Weights of a small mixture-of-experts language model, trained from scratch on English Wikipedia.
Experts: 80 experts in each of 7 layers, 2 picks a token, a softmax router, a shared expert of 128 neurons.
Training: 574M tokens, 8756 steps.
Below are experts of layer 5 (counted from 0) of a mixture-of-experts language model. Rows are named gate (a neuron's input weights, with its number), up (a neuron's input weights, with its number), down (a neuron's output weights, with its number) and show model dimensions 192-255. Each number is 128 + 32 x the weight over its row's rms, rounded and kept within 0 to 255. Numbers have three digits each.
Before each expert's rows: a language model's description of what the expert responds to; "raises" lists some tokens whose logits its average output raises strongly, later layers aside. This comes from a sample of Wikipedia text that the model never trained on.

# expert 36
It responds to: Romance and Arabic name pieces. Name syllables in Spanish, Italian, Arabic and similar personal or place names, e.g. Al in Alesi and Ali Al Garni, Un-amuno, Tél-lez.
raises: "ar", "ia", "av", "z", "k", "war"
gate0:118158156095176120112123080099099117084136060201180123126107110095130162077149102123111170065128140108153165172145087111111123106166133127164136160112154133100071148126108100108123196132148128
up0:172153093147142108154166166134055175106154123145129148161133153105106153087122139117121166077151162103131099159146135101225129095135103121100104152169137107142196117153065149126096142091146091
down0:128158107138134163111115124126144173116158118193135134109163155133104141132129084112144147077147157090146087135119131132136143112133050105084147118064165149182140135121198086063055088132089121
gate1:072155171054073149106114145094129147192167119093091056207131137151119114015081128097109095132111217161143128106135076044088115146099149081112097105171137165169112110199110165175119163123118087
up1:162144103172141082076082056093100154127118118175096099147158139163082085111129118154086150129087145151137172139143085088163150109112108122159118148103126132148086141099118153102093074126108137
down1:134119115053132116132151066145088156072101169140132163128157143119154098137186112123150131110112136090134121093130151113174193143182127139128103120155150172144169110116116198122112091138159060
gate2:091097113063186116187181143110116105048128138126122117153151090174145132102143185089130096104156137132085182139159080112140077140109154114160147122165142155109160127167101185104117159091061059
up2:127084104076161055150172090121156166124104109150118165082053103128136139123083203177137092101130186139109151131092084173084136143097171066115107101107106189150109147111173194119191156146165144
down2:120126117101108140126112159147152181100102113152105113131131156117080115081102093131122122086139142120101129093121160182135147127094143165115191105109061153184121084148121155184146122099136101

# expert 40
It responds to: Place names and -ic. The suffix -ic/-oc inside names (Delic, Pinochet, Omicron), plus compass and place words in schedules and results (Southern, Atlantic, Chicago, San Francisco, California).
raises: " and", " at", " in", " V"
gate0:193157121131155147117162112063128122173102119128135183115097108045100114130154108100086182088110092107111150107157109131120143158147056162198188110131122129177142146077203145132144129108110121
up0:091170145152180156078128113083117099154123113128165181089122124062164164178112134081125182094135068156148141136145108150054075117216081124129105144148130122173125097123183094162166147160107103
down0:159169157128167168127069171148132040125113099116159088075156128173127163124145106141107185092136048107152085100159166149075090126109092082104113158080139159107140109151133130088177172204112090
gate1:138078153107129135092120106145133101135123099158127051132115143113120116100140155178150134162201125138134150139133120179148142128135112155133119209115154162099168126093187109144141119129162120
up1:158089161207100160144139170188127158106130094143177103127134154095071163068116166206119135165140112106172136071170112113180120093097139149126079130087098179102108177130143121138100101129143143
down1:160117090114125133101126105139152075181080109116103166067228108165078153136148177153126120116124164158106124133131138133127087157067132139203143158161140171141070118151158135124132102133107153
gate2:090089187156141084127155144078073139122109143128171099159079158142130100156127147145181120170093096174159163064115133127157138183123144162127112140105106068170153104129128128112145120120111112
up2:150102121063201067130121168086102100149103083084111093162115146146110154126145102165132100123105078130143144172120080098126167086132108192136159198185092117100144133163149116133131116095166123
down2:184133102157126109134094114087147170135124138094108110139136095153165099100155150189154144088080150089160050160157105124179108141087098048091185185101168131106116141093165126089119139075069096

# expert 41
It responds to: Digits inside numbers. Digit pieces within population figures, vote counts, postal codes and census years in tables, e.g. 13,59|4, 68|36|4, 195|2).
raises: " |", "\n", ";", " and"
gate0:122067126092162146120104127145131129129094089097166122145087130132129099150044087182072131101121207094100153135172142105140141135149126093152140158151113142118173150130123099131106143173097096
up0:119088153119096146111109175132159174165104115179129100072137109136179148092109104104125084132189108174139118095153132062107107072157095132060119139131147138164140080084083127177132117160060150
down0:169141138165135138076170161039146160136158157119141140085063144181174105105153093182157105105130097131112122133110144119168105132099135145128199117101161173108133110140177137177111144129116136
gate1:175143093127147093188119120159145161125139170135157091079109082140101167157163091149084131155171125202161148151140151129070165118125135090111094127144128125099111183144133143169137141161147085
up1:162166126189100106071122140130122139134183199097160164136086158152070085152124110164144110067143148138155133220074092086143125135093115117114080113100175057145152115132085128090097121083122099
down1:054124065169078115105125119101127070128148103085129099139121154138193122093070078118179129154129128139085090123134135115075055160179120115143124186119109131101164130136148092113119101075139063
gate2:115083063119104099144082082116099145152063110124131076062120123084167129117089095146171172139161097157164145102124143135100089138101150217162116111085103128057133079201124135125127144113095117
up2:172078085119134107135104129116095094120149159146199099084100135116136157135153151175160078103113140174089132116090112170105142200112103166143096128081123107162131080178112156116109122073141121
down2:166130132112130145100098084153089117153190197170139116111141111151107127141075101154162123108119081196098126156142107126154171152134188137173148116115157145147099141116150107078124082097128082

# expert 17
It responds to: Table pipes, "-am" pieces. Pipe separators between cells in number-heavy tables, plus word pieces ending in -am/-um/-em such as Brigham, Ham, Tim, p.m.
raises: "ong", "pl", "ar", "ann", "and"
gate0:145106106127116095168145163136099147138063067122093074146088158140140144163126140170090127122093173141174139125067136139086156051148144183109153156084121176115153167124122132118123101176119103
up0:132153153112138175079135140163058146161157103127117130158154141139139055167182132083153129120042128097108112085141130110148098183150156150148152141171124056097092090153171174132067225154091128
down0:159154148158148099108132117098110148179129150137108160133140117141143133120087101109128158120098082185113089177135143127166076135081144103110103133089144130151124161136111153204144094074119116
gate1:102163137154079150134040081154075116130111126111139170141108099111095144120100110147116099123096070140123135122215130114079167162099172104148168150131119111084117121072151159107101132172123093
up1:142142183112116125132178161170148116043077141103146159115121116144155109132161121114166101132083136117116128110077122137150095131139076147133169137164161143099184138156154112174132177110071097
down1:090123139177136104135089082125067063158095136089107158100084102202115105146133049144104128138199094101115144146217100098082171171134149091098096101102082156140110112076141137119143131154119085
gate2:141126128097094126117146124133136195118152067166167103098121119154111153101148154122081132066155131157130159178109136102122147112182155138093105140110092144196127145160162123110160146187095116
up2:135121175138162159077155151148098164106144085131170089136176140205134167124127140103120114112142109110153133214136127163140128157162063134107115078169142130138104080135138233152114146108125093
down2:071107128060126139099126136127125098140155058090127120108116116115133095101147151096133152164097163116120087115092106151191164136117121123152122167174133191128099125106173175113106193120137116

# expert 14
It responds to: Infinitive to, modals. Infinitive to and modal or auxiliary verbs before a verb in prose, e.g. to serve, would, could, must, did.
raises: " make", " be", " take", " have", " move", " help"
gate12:150139117155161137105071153148079098164051144105143111106101086155082112112119099155123127108099118090151120123127100078128108099120082077068110119140142161111183158107080110131136138203178154
up12:146099162127150086096123093153125107086064171107119163122141093087103151142119165118112114153097167181135110126149115123181173143097135116092103136177139109110149138111120123176064131151107102
down12:088169102142142117176159150080151093140098108173103139102130096147151072187080104151130174124142144143137085067135156155138094184144098110145149138127122114100080132155159104107059098179149148
gate13:125089130115133162107117100173158087103110117122135143098132154120176070183078089096095114179075100178099149113147059096118137081142170178137101121116133089115080092163166130191104149145114102
up13:143189136159142088165157226107103144140118099107132101165104123151111108053122179081102138129168172098112115168099160122105075198162066144112127123172118130140172111161148166102112121095079232
down13:128133128071134041184137131126123186137084090110133181082142163129100083103106165099103128150128121128152149130089167139142098142123072142127165107153141107244143104159147132203084129128149198
gate14:126073119115079158187144137104105141133132118108179173039138155086112193158130119103087112141166176166134101155128113085158150165134210089156135046136106128130116114155129134111095142100043141
up14:152160145175119104177128126122151147083200114135125132071122124150100155133083149110095141153129161108159153162172116141000189127094112160150171187081124140121143121141109103123106155131182111
down14:138189164136097136092139113108118139094154153106135094135172128147100127091111117085083059106140156105112168148130116104103118146096096114077149129140148077105064112102132163136144093150118140

# expert 11
It responds to: Header and field labels. Column headers and infobox field names such as No., Date, Title, Party, Candidate, Votes, "(age" in tables and lists.
raises: " |", " of", " in", " and", " by", " /"
gate0:124112091158149134061112124126082062173123121152110164092135050175191138125110090152119110132172168188072126119128082096150110148105157182126139062125153138125100108156115086060092126125085158
up0:158135138117133149180142168088137113119102128179117109066169095133192145117183136139155156114164111179109081155138083067190150133142135158130200092140190179124194096142144076114083140145093137
down0:144152093127140129125154166117145157138052147169129144153152151134099103164155118139133091121171171136041149148180153135149184135112134174130192153083111109140039113058112133143147199158137127
gate1:125105173089177176136122141175131106097171186114191106179076135187138057150159100160099138141105102180148097056126132129127066134116121108084077160097140124093145179050164089110129153199118099
up1:192137128152146122145143120086102120080146124119123162178097161134163115093145165118169129137098070188128035083150148144147154058112142061121117110146183149162175123135097134145093121137160146
down1:129118113153191073076149138140104148175137101076097180182119138115126091153120147152111122145182147099113113186086135096060093119127177175121160154094166105161080125151145118077116154117152137
gate2:141160091132060113130099124106178144122101122164070134150196136097098048110143146138115111166069126130114180094142067111122138144100087178101110159162122134152107051130143178121199069139128209
up2:131106153141137104188110202173069143119142159147139120140129174141146126187141098130089152121105090154176076129163093128119081112118179115179160152167155075103155145122126068115164162168093115
down2:121122129085111141135157120114124168213152111122173082101098110153167135150202071111131185136110137105106115100106115138111080076126149132188083133129094104079101163099143160112160110163179139

# expert 35
It responds to: Infobox and table values. Values in taxonomy, medal, election and coordinate boxes, e.g. Animalia, Chordata, Least Concern, Silver, tick, °N, percentages.
raises: " and", "\n", " for", " in", " as", " with"
gate0:139168084164060145099084085186163150125182125141079144107147063129118134163097107124082126145110169093114151143093133146095175176171130079144172159054137103127125135117204091120141099130129105
up0:127107118077121106125156129072103091114126073119156155153120150119138111206112109123171150151128149131103100123126124166100115123095171192147096143069153147111178150110134114123145082184166157
down0:103137057091146173164118168175130122155156092155156146135144169106128166136158153075056110128143105102131102144082157087131111140090125105115164149133125133168170147137108150092154137127164155
gate1:099109114109109117106083116136175191133137131161179118111115139085154134155124138137135135150131064147027090110181110157154186205108139132144148131116088143120087121072117154113121125161167117
up1:159137091139111115161076158152105052150097132116196175179100134090145067130131155105125197143145109092182095189104154147176137105194111072137124102165113097124122148124204145072153093128180174
down1:205100141121155146206130114128110148101140128054156133116135097128156075055148110148098100126097126123127168121115226136133115109155102164116148110096104123165136133126127166101199183101128113
gate2:160084123125144102164178129135100101126129111102149155148138123099117090142136094099120230127128107188141153144180139146143161117116141178125107080114117159127110132108096146074136152125094101
up2:072145124111107131074084173149102152144091084157121068071122093127167136176165142174150116100073124076081160143105126100105136120169119122118176110167108061186097150157097114143123035128152196
down2:114222118109153133137152089124155141086131109122115097157112137152132023106085139102064139154108142075090079188151142189169123139115134131130127121140111127080130119100153123124134116090095100

# expert 60
It responds to: Infobox field punctuation. Colons, dashes and field labels in infobox or identifier lists, e.g. FIPS code:, ISBN, (aged, Listed weight:, CAS entries.
raises: ",", " T", " A", " 10", " 9", " to"
gate0:112148124133072122154116133067145115158102122141205111115170187098133129095157130078132123116196133173115173132106105071099124098118125085126117116103153121122124124097165110057125148118132057
up0:062154129165114148138105137152089135095101164120102177082150146156158165109106122119133109135084147163119168149193106149108157117155178149153107109066150154096137156184094091147103141212095114
down0:193184126156123125145102176079132101141049103132119108154129150113161167077171138185109073066144119126084141139077107134125096110141096134136199130145098125142111168135085118085103151108056147
gate1:111101133134106132094122127132104156131172149108130107149168133096116091118095155152112137129148125176119139091119140141132141151148058148187132144140204140158111163069128140147146125111082152
up1:143151137122094150132166115111095150103133150158173125076203160142125065128139076141137131142106119201104100100158057108107129114107073069169173100184133121084134128175130136129108156102106076
down1:156111180146116174156045099169107101159130162158167161161134112067087148103179132120194141176110168131160171123124120189135140113177140126095123153116124141145130096121143142166123106119084132
gate2:122149181136131120140120120150173153173071192150111127110047126091123106113159127089125121094084135114125125087147152103108076143138134120200120117125129095103126154105145174145152117094149107
up2:189164084130139089070112190119137113164100101100152130149178120164092076066126138117162096142141112103171138140140092082128065102107152072117080107107150130156065092140189100137112080081106173
down2:111170163105092143180145088172086126155113063130127134131129150158141162112106140132087105084133150161167161109150145105055129177124229084142095148104134130199133121141109154164162124125089161

# expert 34
It responds to: Taxonomic Latin suffixes. Final word pieces of Latin species and genus names in taxonomy entries, such as -idae, -ensis, -ata, -ii, -osaur, -ella.
raises: " a", " in", " at", " an", ",", " was"
gate0:129164179149119127162142161104140106091114176107095114093141157128154164107132084123144109093160115175097118132133118151122154164118117119104062134148147127198095150149140156138153105182069106
up0:155145135145112117123108105144159132119155110129156152078091106133113139125129105116155097171199108169106139105129122195087145112156153090156141146126117124153147095111093180123108134181065087
down0:182124091181149079143172139155053122116162109111096161145161092147100141122184103138159146134151078142106126082116144168066128174118076138096036127184132084141110095146187119095169128105144122
gate1:148109150135131147120157114137145163060090097116153147131099130115121146112122154083078146086137072133129133158134123155160151085121143153161119127134136103110129128153121131096126159144055142
up1:157203125096116122083101143113127111215141205114104095131175165047131069181156095176140152165111090145092115106068118096129150124135066134132123145153146122135113137126174158156155132178148099
down1:116142111134072128124114145170082100160108092111128097127072138108164171168126101119137130155148131084108099111147112131088113218085116135080141090121078132127121090165116087147121168128117117
gate2:144180125054147148195176139173161117116132096157124107153150142122150126155125110113094157127064157119112161119145138120098068163173123117141109112108135104107056160066136090205133149119132128
up2:111088109157126128076125171105107105146147152123087081055084169172148184042094110043129118205073206147086115098155109123070115055142106104179127137072179160162082097147117193130095147118142124
down2:133066130176152158128162147127077137114121091059129113111084118132088118083149120140129166163068162141150088072099180178082119103127119122136113139083176163154102110069164138116126189120118157

# expert 52
It responds to: Main verbs and endings. Verbs and verb endings in running prose, often after to, also, which, he, such as began, continued, designed, announced, manifests, hindered.
raises: " to", " the", " a", " his", " some"
gate0:136176135086113144139158147128187163082133195146129121134163092063135184111143178148130111109089103180118123094131110083084143150125114134136088082096164150169037120091146105158138137084155167
up0:113097120120113132136084102113077136115196123187135149122137125133176141154088109101161150169096135114117163164111122113149125142128136120101153132105146151191077135142155135139122121095111082
down0:173140143114128135167114109129098100107096128083107121130120113108121162131154107143150147118109127180125098108106137089177147127130185110106144168171062170099177134106080100142069130118110131
gate1:187089122108146131121083158098111157075114097157149103172159153154128112149172104094126176167155142176124095189108104168121138154153111133107179155113199133118168161109119093153093092134124143
up1:086152103111109117118108124162142188196098136109112161134133171083137109128116071066123116144092094117154169196090141097116073135142084132123079139171146122101136160166094190083091160196119099
down1:135105159131184139102115117166141171088150141043137161110155192096105173139160111130165116158151077142133179086115155108142116167150203070060137127146122144138150128091148083081121134169132134
gate2:127061129160174068150119143101114094106048163105124154133112150192134072114088136196117140114167144112148144123123118094131096152091124115148110153063088126135099158131115091180173170108134132
up2:111136093150110120073093144121051161094100151122113173127127135104099099114093077161099071172126139165134084146159133196136144061092110124152117149107155105132159126211110158077119094142128124
down2:089180147164132141120143160179158144065115039112157132072079121163168126111102088090188104110156163070165131079178113177132161148163219098093155155125108152198161119142086125120110177065115108

# expert 62
It responds to: Prepositions after nouns. Prepositions after nouns or at clause starts, e.g. of, at, during, After, as of May.
raises: " the", " one", " its", " this", " his", " their"
gate0:115070177116139108103148137109140126126141142126149121128198134134196056091159142105162123114144173155144140053183088111119118095090119115157116163144140148124102130165140107218140062190110133
up0:118113113160130173174130172123124137057203143174151104105122134106124182161111127173122069130142183130120140192102076121088128118112131148085179121118106130127105079106129124058112136130209159
down0:122134075105104143124167142129097117087101176144116082130179149117134183059041164053087064155157087148143139113097112123104093144157165144131116140136148094219111049128068096098145109084127137
gate1:094136103161178093085115154090139095136113131132138078116118100138176146062138078166188114063142129109095120163175176083124085135137092133116143115138113186135163086145142156175104171125146122
up1:096137132153127134118140195089107117099112136134135151170097124122145055087116138128134153126097080107158130108097127133151124131097141076154145079198209129110127147124083047164133106149111143
down1:146096118110102158139116167134102126141161121131125140080094093121161150111146137138129113128091127157160131116154134160176078141108109132098202165117157105109126159127122180030177078145106123
gate2:120097115144169128178074059114105187167055088064061126152155161131130117113139105114141118084161118053148172119112136107118160154127144104081109114139157129155145156144064108127093085177135118
up2:137205181133139168180135133105153175119155121164168169172148169142126131127100092108097122117182136116149143085165118098184141142187156174188124075065158138125121118119128147087123141128085105
down2:190183057187095156163161125058090140136184128144170130131113194135170135143143079096093186149147085096045172115130132146115102129170161120128143156125109113103175116107106070149154127122086105

# expert 7
It responds to: Roles and achievement verbs. Job-title nouns before a name and career verbs in biographies, such as director, head coach, president, won, elected, wrote, signed.
raises: " of", " for", " with", " the"
gate0:082093121133088107083070209141150148160106087078193139099123135097099130171170120105128118113136114161108143132100135144094087172120179141116070086099131085111157086167058105117127128150133113
up0:096124043091152169189062078126094138137113115140143070099121115175114178195138151141155168106132100097116123135083166131084105134115107170108140146118142131066137135119178180160094154157095125
down0:128179142106132103120126150134171092143110136097135108127154149119136118100169092143155134161119154125129128121148168175109169119139154086118188086160126127040079077122088163117143095143152111
gate1:102135166100134099139140113146150092080132115186118120073173136182124125164125187165127097122142140099129104110133103035126134131107085134137111183139118101169152107159158176110144171089109147
up1:086132074178111146120113173105139135186133152123171185110159116090129144144086117111126120139095093181158148108140155229117157101104199097070177116107141188035103162122109091144138090183145126
down1:097192136087076106108104197220087149162129143119132127157177114146128083134098075092116162150137115122192128135199087137136114097107122139144141120173181060165126086132117122133109139123183135
gate2:165119076154136137184112158118094101135073128115152086135137107134149113102162057118088106137101122127114138111094119128176146154179175112097137163138173087144094108123115092152166161087131170
up2:163080156183076162076154157116102108118143086153154069109145134135115135175072173099184137104172128156160170113117126167099124111091094095085150121171120154091144156135136143129109151090174104
down2:175110168163197180116052114107139157119096134168157131176170127102180162118153082088145121113112138108185227108145098092158176163154166061156161182099105175126153105143096075125114181128149172

# expert 47
It responds to: Prefix and hyphen pieces. Word-initial pieces and prefixes split from the rest, often after hyphens, e.g. high-en|ergy, ex|odus, pro, trans, -de|ceased.
raises: "v", "f", "j", "af", "vi", "ce"
gate0:206117091115099114162120102090129105099063106067160153149137092152160095133124089186153088166142123089164156127147172147152205114127122093096109143117183112087095155162147138137145116188185119
up0:116163114136178086122071153129112134139115168112120133087108120117095177147134102155109097146069121202138169084134121084076168106173118129121103121158119123151136185114119128138048139072106107
down0:111104119124148103090122129062150140141072154167176135093142147164133111172047073075150073124130153088093181098113082070155145088150110100105139140130099098124145148117144119180154133171093086
gate1:113169119122125120097116092146158145128078120123074098226125149157103113186103151091098106049145083137135133123109131134131071114150131115129152174138144143159114105163075180164168133069121082
up1:129127165105118130194128113118110084158172100182132147162157070109167178129153134034108186115155122085110113108136096137088133076096175118127098116086092151145126152209146099112126126096107130
down1:135134154085127132115133126068107148159157078113128105153193136109113153096120144096152114163093157125166094178087109105169093098124088156108187155125081109131067106135159122170120099135128161
gate2:107104074129129137160157102149089151118137120161119094142154168163107056154092087148096074140092108075139125143098118122183102117104109188119125162111119140134081116110105145153116168173161120
up2:174087115113080137169137174141141132140130145091200143123123095132144211143118157110117129190139096131160129110039095121166189179084147125110180094097150154181152102142129170146094071111082152
down2:108195090102141129155132123175171103152127065141093090140117113168119192126113185116142092109127101100140178171135154169067120151060110161089139140152118107139125174149125151172166101154128145

# expert 4
It responds to: Chemistry and technical fragments. Word pieces inside chemical, biological and technical terms (bi-ot-in, endothelial, receptor, dis-, sub-, anti-), plus line breaks, colons, hyphens and "War" in Chemical Warfare.
raises: "re", "y", "eth", "-", " and", "s"
gate0:174139097159160077132068111211098086144162107106127128081126106193166148151193117100110147194142180125060151145099132171086074137059103146107140115095132161114127129192113128154092151144133125
up0:091124161097180132096117156118111111100124105190079149104178158181134143104163152116163149084070103139121108129170134091126118098136084152140147167095108168072085089138099127163124121150190177
down0:139136139121131129146129116145114141114079108120148140141076129134105142125133184110123107068122075141144172092103104094148173182183159163141141102149143103112112143081165121153048129158097138
gate1:117180110132139140120129117128131129082140020114082108127147099146170097098104145128134125127130184129168161104167176108086115145111116141120197189083110174087138108117029110179158097162136123
up1:148170075154166143088063096146112110133103144111094149139119108159132171079096146105126169152079133159131093124147154095096081113125117097115103118118167160132119121112141177121126154131137135
down1:131133135062067127128093177134184126107135075128139111088106134121160110132064143122174140076062137124107164071140088109118158127142109155113094161130131146116191113119170129167113115121144087
gate2:115118121123099101117131144122127089103125065141145118172148153135173124140072080168055096103060176063129142173110108093127145119179098145096212145138064127110091130109108131115086113081181110
up2:103104136130149131123107160132206141162119123152085120106120090127105130136093113136197135105124161136120118090120158152116181164090106120170183127108151128060118110141128085114137111138120183
down2:169138121126143149144160107129150137123053128149096085097122105093102169173072111128135168122099095144152128043145160150138156093147101141131152107161137097188146194102098173129141118108137193

# expert 15
It responds to: Foreign name fragments. Mid-word pieces of foreign, mostly Slavic or Asian, names after a capital initial (V-ev-ey, Nov-ak, Z-hens-heng), plus per, by, and odd byte tokens.
raises: "an", "at", "a", "ng"
gate0:087109147090094117136104133138129159145129162109092112101124100085179108095111140169167142203083114173154123127116108074148097087193183107121136155151091197109128144137069064119178086151087114
up0:122153108038117137130191094080144209123117111084112116133119108157150126185190112121213170133154073113136078115135102102161111080150105137166096068067118123163169118135122176112133179143131070
down0:129098136086170090130142137110124110130179150095179173088136163135156117134146128132155141130141116133144196143122112126162088115145130120167167125167105085138105090146131112116196121157099074
gate1:089099132100144126087106180118130081105178143129109134123144153093127117140136151129022153151130108133125107160126099128085097093154080176145082128053119110170136128145139161201146182128122144
up1:151081144115124125156115142113130124138068074116164149134142142138095147109139169037121103079131097160123075145067087153119133082144119091143138096109136106152194129126172140148110187165144087
down1:104117200090123133140129149148063084135141110129188142145125116035103150104128160149127151098185130147155183105140114115146139176143144122050089106123121127150147109051171139111149081116124068
gate2:121074123126163077164138118127137209107085082109082196208070158142155167194092110137083104172167119159129118160103095131158119138093129102128103115129111102153126131147129145131124108166098134
up2:114113101123128179120131213108155088133115093113164108152171117135114087197069153128107111102099136123117082097157146114115123131165094137099084101165189152209191113109115157162133164142174155
down2:119155112140101083094131117191153176123135127172116154128168089133179119131158242112159060078118175148128130156077126177155169088164126133113045127164141132173097130105112133082152122077183169

# expert 28
It responds to: Table headers and function words. The "of" in Round of 16 table headers and pipes in stat tables, plus verb endings (Updated, correct) and pronouns it, them, on, in.
raises: " in", " as", " to", ",", "\n", " with"
gate0:158123133144161074154171132110159123140057123121081189117212147140092157159147116141095121149159113116102121162140148145082076113102093149143132133150209110155121136134139115104148129170111079
up0:130171095137099101188099133118080140098157119130130140119136144139099095141101113141103101195151097132154114103165118110122112160180118138176155150141148140110098143151106155161083167158038190
down0:143110129126116168053157086155121153167147183116150110116156148093120077146093128106127167060172151114093164170141119097109098158119140140118122132100081097198099091065113035215176101133085138
gate1:079068066148204148135144150122153117113108130138081187139152164152193182158106113121171155131137154146110138135134121150154085168210080130131127182105141161163114145114111161117149132130129128
up1:142106144118160111088114076129106145126106137148113134140187078110096104119069148104069169183108064113179097115139180165098105087133192130143141130146109073179107195064146100130086133196152163
down1:108118136175108114158114058161103127158147114136152123150175144158091147141118158136110142095110123136078092184118169140087100091144145174070149127090152181139097091137158079082144107143103096
gate2:144194149144123042141112183100078142163124115070168100119106106188136116175119166112150109160140097133101156165108091205104163161212105121151124120170121152108091103150108154070073088157140156
up2:111104159151131129098123135136152180110143140108124083140190115165098158143105122059168171116085106107125136155128154119139151148177165142132178206103090048106141121098156062160176125094161107
down2:170090116084142108060165083132129104123089183149151093155169171094133134143167096071083179148104086102140109134143118158162178151101212111106078156088090124155095166117141169125121115174162162

# expert 57
It responds to: Clause-ending commas. Words carrying a comma that closes an introductory phrase or name in narrative prose: However, In 2007, addition, this, church.
raises: " the", " a", " as", " an", " in", " there"
gate0:128110122141101148179110128120142133160147169117194144160108151134116156140088141105099125107133119130085068177078086094139131151167100141143075114135110095151146118142137182162164133202149197
up0:132170147098116188105131140072099083122228133103098121165062109086137115131122163167161157141184081150150151139146155064150140130070088145121133130150152126074122121145106120150145134115135093
down0:180145135156121109143114187127121194138153128068165110118163116066160111182129137162134130148147104152160149105134166148106147149095062115156131093154128099112080197184122084118145112152200069
gate1:113124118054087129083065199120162144118076101175134165163154153126123112080170059122122119151070142133131089170170135117129125059102087143181129107169094126158125141158116090113109165125168146
up1:153101109126181125135165100124140103097138165111125121152140094155104150180113176158187100154124125128132137178097106196140092123129128134121083116109110120106085143122134126086168105130044068
down1:161128141162126130129139119186119116136099180158104111114116129109064085119112164137208124117114104168129155115118167133170084152136161178084108089118161147154116069136154164111139093099058095
gate2:117125147136085110131153037135101143236168195086115128079164134144146155152081153129058113152136142097083092077148112089115046162122073141143162163107144206159070127112149124126081168094118138
up2:120093108178116095131086060189149154166127144098163120103088162130090163131152214132205102111104133144144149089088120087093143136097179103142159082106119188198120139106113140144177131148202150
down2:138141123128155086114188127097091183130176150147133175124098172146159156085192139162105166132138131129147148129101104132142125123119108067151145094149140084131122152075143097107129091138154060

# expert 19
It responds to: Copula and main verbs. Main verbs right after the sentence subject, mostly is, was, are, were, has, also, as in "It is a" or "Scott was signed".
raises: " a", " the", " an", " one"
gate0:155114171094088114125133133161120148146134119159133082095125130134187139080089166100164126066118166068167153172154141141118106167089094079157120063132137129167130144166116124129093127058080133
up0:082056166097113137152200119138086122107135153056124196126127139114131125062136173113142123170128118084144148123133129116153094109115132113154145147100173194134130148155196110119209096071129129
down0:083076141116108109200185089076189156107085090156125087128144151180129159132131098139190147091116160180162069166025107148160144073113113166154173130164087091105118118164179150124106126153108145
gate1:177113142145117137090103082173138193124196139162126068164119098140131119152167126135096126119117076133099201086128125119153124130137201185104144087116123127128139124158139154141079120147096063
up1:173133181150099164084113086162109102091174168124138068141166117155119150131125087153146140106091074130092170111097120124135108089140128149100157098102096124119122110165130141135174135109127046
down1:126134090145172097119095171116086167152174146159120139116179135169132119126150114095119203096127171149161133127079113096132118059162112189102129172145152073132143143104146111148193066128103123
gate2:169080104095162118148112135131146054097095089108116085158097150074139133118112099142162142190134148141093099144143147156163053119134105127131124087107114087138173119125132108181066132184101112
up2:110053114126140099140136112118185119090097149052121170124131127171126142106075146155144123208132049154172113134186146135085102131080111103163118132152126104105189091124131116131056179153106107
down2:147158060077104150151115161100082161115092115128146081130164130124206159106131116153107101173105134137160193131125162078129155056101120141169126158142129066119110092102131078102131088122153105